Experts of a small language model: 2 picks a token, a sigmoid router.
Below are experts of layer 8 (counted from 0) of a mixture-of-experts language model. Rows are named router (the router's row for the expert), up (a neuron's input weights, with its number) and show model dimensions 64-127. Each number is 200 + 20 x the weight over its row's rms, rounded and kept within 0 to 999.
After each expert's rows: a language model's description of what the expert responds to. This comes from a sample of Wikipedia text that the model never trained on.

# expert 2
router,197,203,192,197,215,201,176,171,170,185,179,198,206,184,222,204,212,211,222,190,185,178,228,221,177,182,190,204,196,176,187,167,184,206,187,186,183,157,220,179,198,212,198,199,189,203,184,195,221,205,204,207,222,189,184,197,193,166,201,206,188,180,216,190
up26,226,205,222,196,235,211,195,161,196,187,197,191,197,209,179,190,192,203,211,199,201,224,206,210,202,207,202,226,179,201,195,187,213,210,173,199,195,220,215,202,166,232,177,186,218,182,219,190,179,225,219,211,195,236,211,200,212,193,214,216,174,192,217,182
up27,189,168,189,140,200,193,222,188,200,201,163,233,216,210,212,207,227,229,217,197,190,203,183,173,195,198,225,243,190,198,227,187,165,201,214,197,198,183,217,215,223,230,162,197,195,176,209,218,202,201,174,225,189,229,198,192,199,187,208,196,194,234,183,224
up28,189,197,212,196,181,196,203,191,215,203,217,202,228,192,158,165,182,236,208,237,213,173,203,149,206,183,201,165,197,167,194,196,206,204,186,187,181,151,224,237,191,181,189,187,208,237,202,175,179,169,247,209,206,173,201,218,178,206,229,180,181,206,196,214
up29,186,190,201,176,161,187,184,197,198,205,223,192,190,187,214,172,224,256,241,200,206,197,184,177,235,159,205,183,183,263,205,206,205,192,205,176,206,186,155,208,210,206,198,211,201,222,214,211,179,240,167,188,195,214,206,201,206,178,192,197,199,195,208,217
up30,215,199,204,178,175,200,183,208,199,168,188,175,232,199,187,228,246,186,201,194,181,226,185,205,183,187,224,224,228,214,195,218,195,215,194,191,196,192,210,185,215,202,192,184,195,174,198,187,205,204,235,208,181,171,250,182,240,235,193,193,212,200,251,177
up31,203,192,204,198,231,236,222,186,193,242,189,210,206,204,196,178,194,193,193,214,205,216,232,213,234,166,211,245,193,200,222,214,165,209,193,173,167,189,200,220,206,212,211,218,191,184,217,175,168,208,203,229,215,185,218,210,223,230,237,235,190,196,208,203
up32,204,222,228,175,217,166,202,211,204,165,241,183,187,165,216,220,221,205,220,185,210,248,218,218,229,217,192,210,198,192,212,225,209,219,203,204,219,190,217,186,211,220,187,213,151,195,206,182,183,188,233,189,245,196,193,223,236,201,214,163,202,144,198,156
up33,177,176,216,177,229,213,188,191,188,172,233,186,194,202,207,199,181,213,192,212,230,211,194,186,172,220,211,194,157,187,211,178,178,201,197,167,227,180,158,189,206,202,201,188,222,197,177,215,189,184,208,212,169,182,207,180,234,227,186,202,196,193,212,187
up34,184,177,177,210,230,178,202,184,169,186,229,182,188,187,209,215,217,212,195,164,202,213,212,201,195,188,198,189,197,195,205,215,202,180,223,203,193,183,193,169,219,200,161,204,212,171,223,176,182,198,167,212,211,211,239,171,200,190,235,225,233,249,192,220
Capital-letter starts and inner pieces of personal and place names, e.g. K|ov|ács, Mc|H|ugh, Stev|enage, often in cast or squad lists.

# expert 11
router,208,195,182,193,195,194,182,201,188,166,201,220,182,192,192,191,231,201,186,211,197,219,196,200,170,172,196,174,191,171,207,191,186,233,217,200,216,173,221,204,180,213,209,230,183,210,194,203,231,156,161,208,154,222,212,186,223,163,235,170,200,210,172,175
up2,194,207,220,216,230,214,183,215,191,174,207,193,193,199,214,201,205,198,162,195,184,221,232,147,172,197,211,185,217,204,194,228,215,196,216,179,169,237,196,212,202,209,180,172,164,191,198,213,176,177,192,204,208,216,204,239,173,193,194,194,230,225,183,181
up3,212,186,196,183,216,195,191,172,165,212,223,218,209,223,215,210,221,193,199,238,204,212,181,192,200,176,167,204,193,207,217,174,204,198,198,189,213,216,207,226,217,188,157,187,178,198,193,204,217,199,193,184,215,218,200,224,210,205,172,186,196,239,211,173
up4,229,188,186,200,236,190,188,209,239,189,183,192,217,206,229,218,223,204,198,170,171,202,209,199,190,194,182,174,230,211,202,228,187,167,176,189,181,180,177,190,194,221,233,179,225,207,212,193,218,212,192,235,180,184,195,206,177,185,206,218,199,204,200,178
up5,176,169,193,210,173,216,218,215,192,205,207,203,189,173,222,213,205,200,174,165,170,205,186,234,244,182,216,227,206,214,238,184,188,212,179,189,202,199,217,242,187,204,159,236,211,216,170,214,177,159,163,190,199,235,212,206,199,206,205,210,227,190,203,226
up6,188,183,203,190,171,208,197,191,188,211,202,200,163,180,193,193,184,171,184,231,183,226,223,176,196,227,197,171,186,219,191,222,193,214,178,183,201,174,221,236,199,230,207,236,187,217,195,227,205,185,189,221,179,225,215,213,207,172,195,213,155,183,197,215
up7,188,214,173,187,191,231,212,211,209,235,230,233,188,173,175,205,195,205,200,169,190,248,198,203,199,182,163,217,216,223,200,197,177,214,184,212,224,171,225,203,206,199,209,184,190,236,206,194,199,187,186,173,184,200,194,249,170,176,199,190,180,227,220,201
up8,211,198,208,195,223,180,201,223,168,226,209,196,212,226,219,195,201,207,183,169,249,241,204,195,158,204,209,167,202,161,164,174,191,183,217,194,189,176,222,173,218,163,222,226,154,204,193,238,218,192,187,201,202,193,222,218,241,185,203,248,190,165,173,215
up9,221,180,233,192,212,214,195,212,186,185,222,212,203,216,175,189,217,195,206,224,233,266,215,203,190,188,216,178,165,241,185,169,176,166,177,202,162,182,177,179,215,187,178,203,185,228,190,213,202,195,193,234,191,224,194,216,194,200,207,185,232,227,175,241
up10,210,211,162,178,186,173,219,211,186,232,189,202,206,192,175,188,208,206,209,197,168,205,162,188,189,197,198,188,219,173,195,209,191,223,183,170,194,192,190,206,217,214,203,187,213,200,182,219,143,184,181,153,219,184,187,186,165,199,220,197,168,199,208,176
Line breaks ending table rows and list items, plus some mid-word fragments like ig, ab, reb, pre.

# expert 4
router,175,215,179,239,213,210,185,181,199,196,183,210,192,188,237,189,202,168,193,174,214,201,197,230,154,185,187,208,187,175,211,216,195,188,195,185,197,167,198,202,205,197,192,236,213,199,199,197,169,170,213,212,174,208,237,204,201,202,213,185,188,184,162,178
up2,198,189,183,213,218,199,171,206,164,188,211,241,199,193,233,163,177,230,200,218,200,229,222,221,157,251,206,215,184,214,215,191,206,175,212,191,205,214,194,196,160,187,199,207,194,188,183,188,185,184,216,217,175,191,190,220,190,208,181,175,177,192,229,187
up3,166,219,217,188,238,209,202,185,177,200,205,201,216,181,196,242,204,199,209,180,189,230,179,195,176,191,227,248,180,196,200,209,230,190,213,206,186,192,178,224,215,211,188,195,166,189,218,208,200,205,183,183,203,213,223,179,161,219,168,205,205,220,208,210
up4,248,200,202,235,213,220,205,217,206,204,195,172,203,189,178,201,195,209,218,192,206,190,201,190,217,223,209,240,175,226,210,218,178,198,209,239,214,202,211,195,203,174,214,187,221,196,214,220,184,188,197,186,223,180,226,175,204,179,239,170,184,167,182,193
up5,196,231,188,228,223,228,213,235,200,200,243,189,153,210,211,218,211,213,194,183,241,191,220,138,198,217,203,201,210,211,238,203,245,209,187,150,195,195,150,164,177,175,187,204,198,200,207,178,193,197,203,216,232,208,186,208,206,214,182,204,173,166,207,188
up6,176,223,198,179,220,217,177,228,209,221,217,204,207,220,210,176,176,209,231,157,173,146,202,188,166,203,166,228,176,185,215,204,180,162,191,190,192,219,189,196,207,173,202,184,236,196,174,212,158,209,207,235,186,181,213,229,191,206,214,176,215,205,183,199
up7,170,224,198,227,205,144,243,190,196,219,202,220,185,193,199,220,203,249,205,232,180,212,167,203,194,212,176,211,204,185,193,216,199,200,171,193,202,191,214,214,190,236,208,203,194,243,184,215,189,176,196,185,193,212,202,196,207,197,199,216,207,174,176,178
up8,168,208,255,177,179,204,213,184,197,227,184,189,182,190,192,138,208,210,223,197,240,210,195,203,168,210,202,168,217,192,246,223,225,172,184,188,199,226,174,215,204,176,198,216,211,156,214,253,185,185,203,221,162,207,234,199,214,213,211,160,193,194,227,214
up9,167,233,199,206,229,238,190,197,214,171,214,180,167,238,230,200,191,216,177,197,216,188,161,154,157,172,197,186,189,173,213,167,215,212,195,185,194,217,219,187,195,240,210,185,191,210,202,201,191,188,210,195,231,212,225,205,230,176,169,211,213,184,182,222
up10,169,204,229,214,210,193,175,223,181,219,197,179,212,226,237,211,197,172,189,204,216,232,210,192,188,213,193,181,206,193,211,178,200,236,210,184,239,190,230,227,206,231,223,213,191,225,198,206,222,214,185,244,211,167,200,212,174,198,212,189,222,208,202,230
Number tokens, especially single digits, in years, scores, times and table cells, like 1|993, 3:40, 18–25, season 1.

# expert 6
router,207,203,198,210,221,201,181,237,218,190,184,185,226,206,236,194,185,191,180,168,201,210,191,225,196,184,211,197,196,181,195,192,185,227,202,196,158,173,222,217,223,200,197,202,171,173,229,179,191,204,209,218,196,198,178,196,247,167,226,184,207,181,175,192
up26,211,193,229,238,230,219,201,209,203,199,206,233,163,162,207,193,163,238,197,165,220,192,173,225,201,188,196,191,183,162,218,190,187,174,190,199,187,195,198,211,191,210,188,201,182,188,204,210,191,205,190,201,185,182,193,207,190,199,226,183,191,210,227,228
up27,162,213,195,179,181,197,224,212,190,201,209,217,186,175,203,206,173,149,191,176,196,196,210,202,190,172,186,212,182,220,205,216,179,211,161,224,220,209,223,168,236,215,198,220,190,202,192,217,185,175,211,178,184,162,159,192,210,185,238,210,161,213,223,168
up28,170,181,169,243,219,212,190,241,214,212,174,211,203,172,216,193,194,160,206,193,182,216,176,222,247,216,190,199,183,201,165,198,208,177,197,188,190,175,216,213,218,194,203,188,192,173,174,208,195,128,198,183,177,203,189,187,249,190,202,191,207,211,203,212
up29,201,208,207,203,198,188,179,208,203,194,179,186,228,233,194,193,200,237,204,212,214,215,208,218,226,199,202,215,217,204,173,166,226,209,206,218,201,172,237,192,225,200,204,227,218,232,149,214,251,208,223,217,210,205,230,185,242,209,207,198,179,180,204,229
up30,186,226,182,233,183,218,224,207,207,196,212,172,214,196,226,202,206,205,181,206,177,170,188,205,211,172,207,167,183,184,182,209,188,204,198,183,154,169,214,177,215,211,196,178,205,228,205,216,158,205,206,227,202,197,148,215,185,187,214,219,190,216,173,198
up31,194,217,196,200,215,172,203,196,192,223,199,222,207,201,216,196,178,188,183,165,219,192,204,227,210,208,192,204,212,185,229,185,194,221,210,180,205,179,244,162,265,189,200,209,166,202,230,197,190,197,216,216,216,206,220,203,209,230,165,173,249,177,162,215
up32,215,223,226,225,185,191,231,178,192,224,212,248,219,194,218,156,171,192,211,212,213,185,211,198,212,182,165,182,179,192,225,184,217,224,224,194,190,167,192,213,197,203,219,211,164,194,203,181,164,189,197,212,218,167,223,202,194,213,184,196,197,216,210,174
up33,197,222,181,204,219,216,218,170,211,202,194,196,232,195,207,202,199,242,199,166,199,209,209,205,185,246,236,198,176,219,174,177,182,182,208,230,176,172,216,182,208,245,213,176,190,197,217,209,187,198,229,216,193,241,180,187,225,170,178,190,212,210,224,236
up34,233,201,202,226,197,213,162,216,224,208,241,229,207,222,214,192,204,220,220,160,198,208,219,238,189,165,167,195,173,193,209,193,170,211,235,231,180,185,204,188,197,201,169,209,178,197,200,193,196,226,185,198,167,193,187,215,212,183,218,200,234,231,189,216
Single lowercase or capital first letters of words and names after the or a table bar, e.g. G|ala, g|overnance, F|ulton.

# expert 3
router,194,168,211,229,232,219,214,207,190,184,194,193,187,206,249,193,200,216,210,162,201,180,191,191,162,173,202,171,206,193,224,205,180,198,170,182,212,208,186,188,213,202,210,204,197,181,201,173,200,220,207,241,210,200,207,203,191,199,208,187,214,217,228,172
up2,167,192,224,170,218,210,198,216,240,197,235,174,211,177,197,203,200,181,244,160,231,228,209,220,209,212,173,190,205,184,249,216,223,215,217,189,206,207,200,181,193,206,202,201,186,206,227,198,194,169,165,206,209,165,228,197,200,216,202,239,206,211,195,207
up3,202,189,181,189,235,215,221,230,203,181,161,215,189,196,210,206,191,216,233,209,235,196,234,190,157,207,190,191,228,205,201,180,171,227,218,183,210,177,193,196,193,193,195,189,196,165,207,187,173,191,189,244,170,183,224,216,179,218,180,173,184,186,243,214
up4,198,191,200,141,201,182,206,190,224,201,210,192,195,176,187,205,200,179,199,184,209,192,207,200,208,184,187,212,222,176,231,199,191,218,135,216,191,173,172,220,217,195,203,213,198,201,214,206,183,190,175,168,188,200,205,200,222,240,206,216,189,228,204,229
up5,187,193,197,237,173,174,165,183,166,167,176,207,214,202,191,213,169,236,210,218,229,181,233,199,190,176,184,222,219,206,200,205,173,243,171,208,188,183,192,200,215,185,188,231,173,168,196,188,232,209,190,208,179,197,198,224,191,201,170,190,184,177,164,169
up6,236,189,211,230,213,208,193,226,213,188,219,236,221,191,189,163,170,183,210,179,202,189,210,173,198,149,181,194,206,181,222,209,207,212,185,204,203,183,171,234,198,186,214,196,171,197,190,203,215,200,189,222,172,183,188,190,188,208,175,183,207,198,245,190
up7,190,203,216,200,208,204,171,203,173,225,226,209,173,221,211,170,181,227,201,187,226,192,227,231,173,201,195,207,175,174,199,192,174,160,172,219,238,234,160,212,189,224,212,226,210,221,222,164,169,225,195,204,201,183,204,212,227,181,225,200,198,174,222,204
up8,195,210,196,203,228,205,171,187,183,204,200,198,196,222,244,171,170,211,198,197,174,205,196,186,200,163,176,231,175,221,196,199,181,221,185,198,206,221,187,197,204,215,183,178,226,213,162,189,194,184,192,224,196,182,175,193,199,199,235,213,202,160,180,218
up9,202,165,214,191,208,241,214,229,216,187,227,171,203,186,187,209,249,197,192,202,208,212,211,214,171,186,206,216,202,173,219,202,219,217,181,163,205,190,191,205,177,201,206,204,205,199,178,208,178,224,189,167,191,239,186,219,176,219,183,183,197,185,224,207
up10,202,221,213,192,219,224,175,195,200,226,214,161,187,206,200,252,200,190,172,192,177,217,206,193,174,150,205,202,164,194,186,217,211,211,194,171,199,205,192,178,209,177,186,219,221,190,157,229,188,222,204,211,201,179,235,199,206,206,155,191,202,179,204,207
Punctuation closing entries in taxonomy lists, infoboxes and tables: commas before author years, closing parentheses after ages, final pipes, colons.

# expert 0
router,185,179,192,211,208,226,208,185,194,213,191,197,216,198,188,232,196,212,213,187,191,169,230,210,207,223,235,193,192,203,214,203,169,203,202,191,196,202,157,217,173,205,206,211,196,223,184,190,224,199,211,201,196,218,209,179,197,160,197,243,235,202,233,191
up2,203,197,237,195,182,208,180,180,175,214,212,206,208,213,221,230,181,204,213,199,231,209,221,165,189,193,195,230,176,201,185,180,200,202,210,186,184,192,200,157,189,177,185,219,189,202,202,151,236,229,190,197,190,229,175,221,174,172,199,214,228,202,228,177
up3,185,174,207,198,206,203,205,173,200,179,224,198,215,201,195,172,221,155,244,189,191,181,207,204,186,233,211,205,188,186,206,206,186,195,247,169,226,180,204,214,156,194,165,219,202,216,168,224,166,187,197,217,177,216,191,216,166,195,211,177,199,223,171,213
up4,203,166,187,224,188,190,201,201,210,232,204,191,187,210,200,208,201,181,196,211,228,190,177,158,174,197,204,211,164,171,182,196,171,248,180,171,205,184,207,148,194,201,229,208,177,203,151,205,206,211,224,227,206,226,191,240,202,182,224,202,204,220,179,174
up5,221,207,216,228,226,221,221,220,206,231,179,226,190,216,207,199,174,147,190,216,207,173,241,185,181,206,210,208,191,145,164,248,189,199,203,191,204,221,183,173,225,196,224,196,189,249,197,214,185,195,183,221,249,180,171,200,177,177,222,196,236,200,181,219
up6,208,188,186,229,200,202,212,184,183,199,212,177,168,206,170,217,198,215,216,223,194,173,180,204,203,184,187,198,205,222,226,207,177,194,181,189,193,238,192,187,170,176,208,207,184,159,198,193,214,188,239,232,212,192,193,174,194,228,241,211,212,208,193,224
up7,198,218,238,165,182,172,198,222,217,218,173,187,185,186,211,205,221,212,201,229,217,177,200,207,211,218,224,202,198,188,207,195,168,210,180,179,196,184,177,200,221,205,155,187,208,227,190,200,202,216,211,187,204,170,189,202,219,194,185,166,173,226,203,220
up8,198,176,218,238,227,174,200,216,185,209,190,209,221,166,180,236,200,223,257,198,202,192,184,219,203,213,202,195,202,196,191,196,172,204,208,165,206,225,175,187,200,194,190,215,226,165,205,241,242,169,177,219,197,204,167,250,192,200,178,199,192,155,195,235
up9,209,246,199,205,212,230,198,180,207,212,206,204,203,159,221,249,198,215,214,208,212,215,188,230,193,201,189,214,169,220,224,184,209,207,205,213,190,210,178,191,196,209,190,214,212,196,181,232,183,190,223,205,201,182,226,222,192,231,231,224,166,188,206,183
up10,192,206,220,234,216,204,178,158,227,232,177,222,179,197,152,195,195,210,234,158,215,204,210,164,199,188,196,203,182,197,250,220,169,200,237,169,183,173,210,176,174,210,199,209,204,213,169,229,199,190,225,178,206,193,201,212,182,201,184,238,204,229,215,208
Conjunctions and prepositions like and, to, in, at, plus narrative verbs (made, began, would) after a subject in biographies.

# expert 1
router,185,159,182,202,219,181,207,195,209,217,186,177,183,206,204,212,212,201,210,211,208,240,198,193,208,184,213,189,176,147,175,194,210,184,186,230,178,202,188,187,170,215,195,205,181,197,197,173,230,174,202,205,213,218,207,172,193,166,206,196,177,218,221,179
up2,196,202,195,192,209,173,214,199,184,209,175,193,180,176,250,222,208,222,218,206,176,216,170,161,171,201,177,168,168,192,181,209,187,174,220,209,160,200,210,203,193,218,238,226,198,176,187,201,224,214,209,215,201,222,157,213,203,167,230,155,197,210,207,229
up3,170,225,195,199,187,197,208,217,203,199,221,183,217,192,189,201,207,144,197,179,193,207,168,190,185,210,212,229,182,163,225,187,201,216,190,202,211,220,157,155,179,228,208,214,241,199,172,209,177,170,186,189,183,202,187,255,196,204,206,210,173,210,191,206
up4,156,236,223,221,183,188,201,221,216,193,223,175,213,214,182,241,240,190,173,207,199,196,178,208,231,157,197,215,180,174,227,167,175,188,210,173,213,190,191,199,183,177,199,220,201,184,225,204,180,238,171,199,182,203,166,215,185,234,197,209,195,192,197,180
up5,196,196,227,218,169,185,215,224,193,230,229,208,213,187,201,170,184,209,223,197,193,220,193,211,188,168,187,171,207,164,168,193,198,213,240,198,190,170,216,178,201,187,199,188,178,165,201,192,192,223,201,220,198,182,193,185,182,188,211,196,213,175,203,177
up6,200,194,217,184,232,204,243,209,215,196,181,180,164,176,211,196,215,201,198,204,187,208,193,201,218,206,228,278,212,224,214,203,159,171,199,187,204,232,199,208,188,199,215,186,203,199,213,207,198,202,200,216,211,206,200,188,210,195,191,208,176,216,177,223
up7,195,167,211,188,211,210,186,202,150,187,220,180,225,186,226,213,193,187,171,216,200,213,204,208,214,224,212,146,181,224,226,214,229,205,188,209,173,211,210,218,198,192,214,192,229,185,205,201,224,186,184,245,200,187,224,189,225,180,198,215,182,207,212,218
up8,165,214,173,207,193,189,195,215,205,177,227,214,196,191,210,222,218,197,196,213,211,209,230,178,166,190,185,197,229,220,221,215,226,196,189,188,216,216,164,210,189,201,189,204,218,218,200,213,221,195,240,200,199,229,257,186,173,193,216,191,186,201,193,225
up9,161,189,208,171,201,174,188,223,206,224,227,210,157,196,235,201,215,220,211,130,145,207,229,189,202,171,145,202,192,207,213,205,186,208,187,195,189,165,196,225,198,207,214,209,212,177,199,223,205,190,173,213,206,233,196,200,184,219,173,210,211,210,181,201
up10,192,192,188,205,216,223,201,211,214,180,190,190,193,183,217,176,202,209,203,191,193,193,183,207,177,207,172,213,197,196,169,212,227,210,196,176,191,181,229,180,170,196,154,209,182,202,170,196,195,204,199,200,212,167,212,187,194,207,196,210,217,194,215,228
Separators and short words between numbers in tables, stats and coordinates, such as pipes, dashes, ×, ″N, "in", "to", month names.

# expert 14
router,187,197,184,245,222,205,205,196,177,191,215,219,188,202,198,203,228,235,191,155,218,194,232,219,182,188,203,210,200,191,217,166,178,211,187,175,190,177,197,229,182,199,172,190,191,206,211,141,201,236,201,218,183,195,230,203,187,210,191,210,193,200,213,217
up2,237,202,202,179,229,204,188,202,200,185,191,171,189,210,180,186,194,200,170,182,191,205,227,217,183,205,191,167,199,206,195,194,202,223,196,205,207,225,224,220,185,239,168,186,200,172,207,159,172,172,221,177,159,200,191,195,201,210,203,202,201,222,213,226
up3,212,186,194,188,200,210,190,204,198,230,196,201,170,175,209,215,179,218,250,189,188,196,223,213,214,198,194,219,204,164,216,183,175,187,241,163,204,199,200,217,170,184,188,168,222,250,210,206,194,196,179,220,201,193,201,236,199,166,215,196,205,203,211,197
up4,182,144,262,240,214,213,212,162,186,202,192,221,193,212,181,189,167,180,194,204,196,195,214,219,209,202,170,215,186,172,229,196,178,213,230,177,205,204,208,207,201,212,166,232,203,191,194,206,237,218,229,240,201,185,221,184,185,205,215,195,209,180,208,231
up5,189,199,205,184,197,164,219,173,218,233,182,200,182,227,229,182,208,211,222,217,235,156,218,241,213,208,212,219,201,173,221,197,201,257,224,207,191,167,212,204,198,243,192,199,191,226,200,175,201,189,197,190,182,163,190,223,203,232,229,219,172,185,228,223
up6,197,207,177,216,217,209,186,208,201,221,176,171,183,218,186,235,217,238,245,239,202,201,203,194,195,157,192,196,220,203,195,211,169,203,220,187,190,222,216,220,198,187,165,202,179,189,220,143,170,211,212,222,145,185,202,213,196,175,193,216,199,196,166,215
up7,172,234,196,208,177,184,185,185,205,193,201,202,187,208,177,185,167,208,167,188,213,184,205,197,191,234,214,216,176,202,225,167,205,202,138,215,183,199,236,170,203,202,201,190,191,221,192,211,204,206,189,197,160,205,209,212,192,235,202,179,208,198,218,201
up8,206,234,202,177,207,211,174,171,190,188,214,207,177,214,244,218,199,196,222,192,243,212,150,212,220,206,216,240,222,182,164,170,176,204,184,191,228,209,205,199,175,206,226,186,224,160,164,210,188,197,181,231,214,203,224,195,169,201,188,199,231,178,235,222
up9,189,191,201,209,161,209,202,184,178,177,203,216,186,212,211,198,192,222,191,187,205,220,265,242,196,209,215,189,191,172,231,214,204,206,204,192,200,223,225,197,193,222,194,205,208,166,208,191,236,206,196,225,192,174,244,194,174,210,202,252,167,203,212,203
up10,237,202,214,201,198,162,203,194,193,208,197,203,188,226,173,244,242,184,207,185,220,198,208,192,201,212,189,193,188,176,197,164,207,202,173,189,194,189,171,201,189,211,200,207,215,215,221,190,193,196,220,163,195,177,238,224,166,179,225,206,190,144,209,221
Capital R, W and other sentence-initial letters, especially next to LaTeX formulas, and lowercase r-starts like r|hythm, r|amjets.

# expert 15
router,176,190,205,233,213,202,153,210,210,168,174,223,222,177,195,256,194,229,201,207,204,182,188,195,210,192,222,194,181,221,189,232,193,182,168,173,200,202,178,216,214,201,170,226,217,167,197,185,216,168,190,238,175,197,202,234,197,190,218,234,207,188,207,174
up2,172,227,208,181,194,208,172,217,185,210,164,174,193,220,223,242,220,187,192,203,217,195,200,204,214,196,211,191,187,181,190,215,215,160,220,237,231,226,173,215,190,211,204,244,189,203,179,223,156,217,193,213,198,240,202,231,211,189,180,225,192,159,216,182
up3,194,173,196,210,197,189,166,205,190,194,214,168,264,167,193,216,196,225,215,212,188,217,200,209,195,204,221,211,224,180,213,236,201,189,174,180,187,211,216,199,214,187,162,196,210,195,217,197,159,250,201,206,202,217,207,216,179,214,182,171,202,203,175,183
up4,191,212,194,218,183,209,264,223,178,175,215,224,196,202,194,198,166,164,198,200,177,181,197,177,222,232,168,172,182,222,218,231,193,222,174,244,217,185,211,222,196,227,204,228,186,174,177,177,221,188,208,206,219,161,235,214,193,182,187,209,225,177,204,183
up5,245,176,236,207,213,171,200,198,194,179,172,169,194,217,234,194,211,187,246,199,209,240,224,183,210,185,218,199,216,205,197,233,214,186,218,175,185,188,194,210,227,178,204,190,195,189,210,211,196,218,206,211,192,199,209,201,228,212,207,213,183,172,179,199
up6,187,176,195,205,221,200,162,192,204,201,206,251,179,175,219,177,176,165,199,169,204,208,198,185,252,170,204,200,195,197,206,175,194,209,205,200,184,164,208,244,217,185,187,217,168,256,205,205,167,211,197,166,201,202,214,190,172,153,176,210,185,195,208,168
up7,206,168,203,213,178,194,182,196,189,174,183,220,208,209,188,160,204,189,188,195,197,185,200,194,198,219,235,202,192,189,188,194,177,221,192,243,213,175,197,189,186,194,233,201,193,188,216,207,167,156,211,201,177,194,211,213,196,215,170,189,202,211,204,187
up8,163,204,165,190,195,217,213,184,226,183,208,245,196,209,191,165,189,221,188,194,243,231,215,217,186,213,236,206,223,161,168,205,194,228,219,228,229,208,206,215,188,209,198,207,210,233,196,200,200,163,197,183,212,225,214,188,153,232,174,164,213,206,214,189
up9,217,166,207,224,167,188,212,217,175,223,175,232,241,204,181,200,165,190,197,199,192,182,198,173,189,180,186,224,203,186,196,240,236,196,171,188,189,186,171,197,212,205,230,221,179,200,154,202,168,188,169,198,198,212,222,179,175,192,205,184,181,256,212,208
up10,185,230,192,215,214,213,188,179,181,207,202,225,169,172,245,182,207,221,192,192,228,214,205,189,188,199,227,198,175,199,205,199,218,196,211,174,184,192,193,204,198,190,206,225,214,204,222,182,208,222,225,206,192,186,201,187,151,169,216,190,198,195,184,162
Given names and surname or place-name pieces, such as John, William, Jon-athan, -ville, -ford, -ington, in lists and prose.

# expert 7
router,217,153,170,199,224,199,190,186,191,140,187,238,234,219,229,194,201,208,196,192,202,162,231,220,152,196,206,199,168,181,196,196,167,213,222,210,194,170,179,189,215,182,175,203,191,196,202,213,236,205,208,231,179,185,233,202,241,201,198,191,209,171,219,233
up2,177,176,176,191,202,185,199,216,211,178,177,205,193,192,207,182,204,237,196,210,229,198,207,174,208,183,167,205,174,201,214,203,251,211,207,165,195,186,222,189,182,179,226,198,183,203,211,212,186,165,227,205,192,182,174,187,233,228,204,227,196,224,213,185
up3,182,203,211,202,204,178,198,194,173,196,171,188,198,215,222,172,208,193,177,187,196,232,179,179,247,211,199,186,224,194,158,222,208,184,232,203,200,188,201,211,208,213,207,206,190,202,213,205,208,204,206,221,212,224,218,194,172,204,244,211,192,181,215,209
up4,196,181,176,200,196,189,170,199,175,168,166,237,190,207,209,203,212,212,171,208,233,206,218,192,155,193,180,176,236,197,223,196,170,224,221,179,188,188,192,179,198,209,206,206,201,184,194,148,181,185,215,224,231,195,160,204,258,207,236,170,213,198,184,200
up5,177,214,213,169,227,223,196,193,170,207,186,179,240,185,201,224,237,203,205,238,192,211,202,206,172,195,199,189,210,185,183,190,226,202,187,189,190,193,195,202,181,215,198,184,212,208,235,164,174,192,178,182,217,193,248,213,201,232,195,198,227,195,202,202
up6,195,218,178,196,212,212,212,221,213,177,226,209,222,218,197,207,209,190,185,192,222,196,217,214,190,211,176,206,202,177,182,201,207,208,211,201,213,197,177,239,205,207,150,203,177,199,193,176,214,194,224,224,213,205,230,174,168,210,213,187,225,193,212,207
up7,210,166,217,163,240,199,185,199,216,201,186,216,233,206,236,195,208,218,190,208,204,190,176,179,200,203,210,235,216,220,195,170,217,195,196,194,192,200,194,174,196,238,182,202,176,179,195,178,226,192,195,203,196,245,206,202,226,224,196,180,199,225,207,218
up8,195,174,230,217,144,189,203,215,206,169,219,193,192,223,212,194,209,196,186,162,219,183,200,177,181,190,194,236,220,207,185,210,194,183,238,210,185,193,216,168,207,172,194,204,214,211,170,235,189,200,213,189,173,202,189,183,170,199,177,149,227,184,153,222
up9,210,166,210,184,204,173,218,212,218,212,220,186,196,174,196,210,174,174,197,200,231,222,241,190,206,231,196,219,207,202,172,210,203,236,214,167,243,185,193,183,168,170,209,228,198,198,201,232,227,208,159,215,174,187,196,205,217,209,172,188,200,226,190,244
up10,202,199,193,220,195,179,191,201,195,184,204,205,199,205,240,229,180,179,176,167,189,230,177,195,173,169,193,159,170,175,207,217,201,206,228,218,205,238,200,207,193,198,200,254,190,209,189,214,199,226,171,217,189,147,202,190,191,208,215,180,204,170,215,209
Sentence-ending periods, clause commas and prepositions like by, with, for, after, at phrase or sentence boundaries in prose.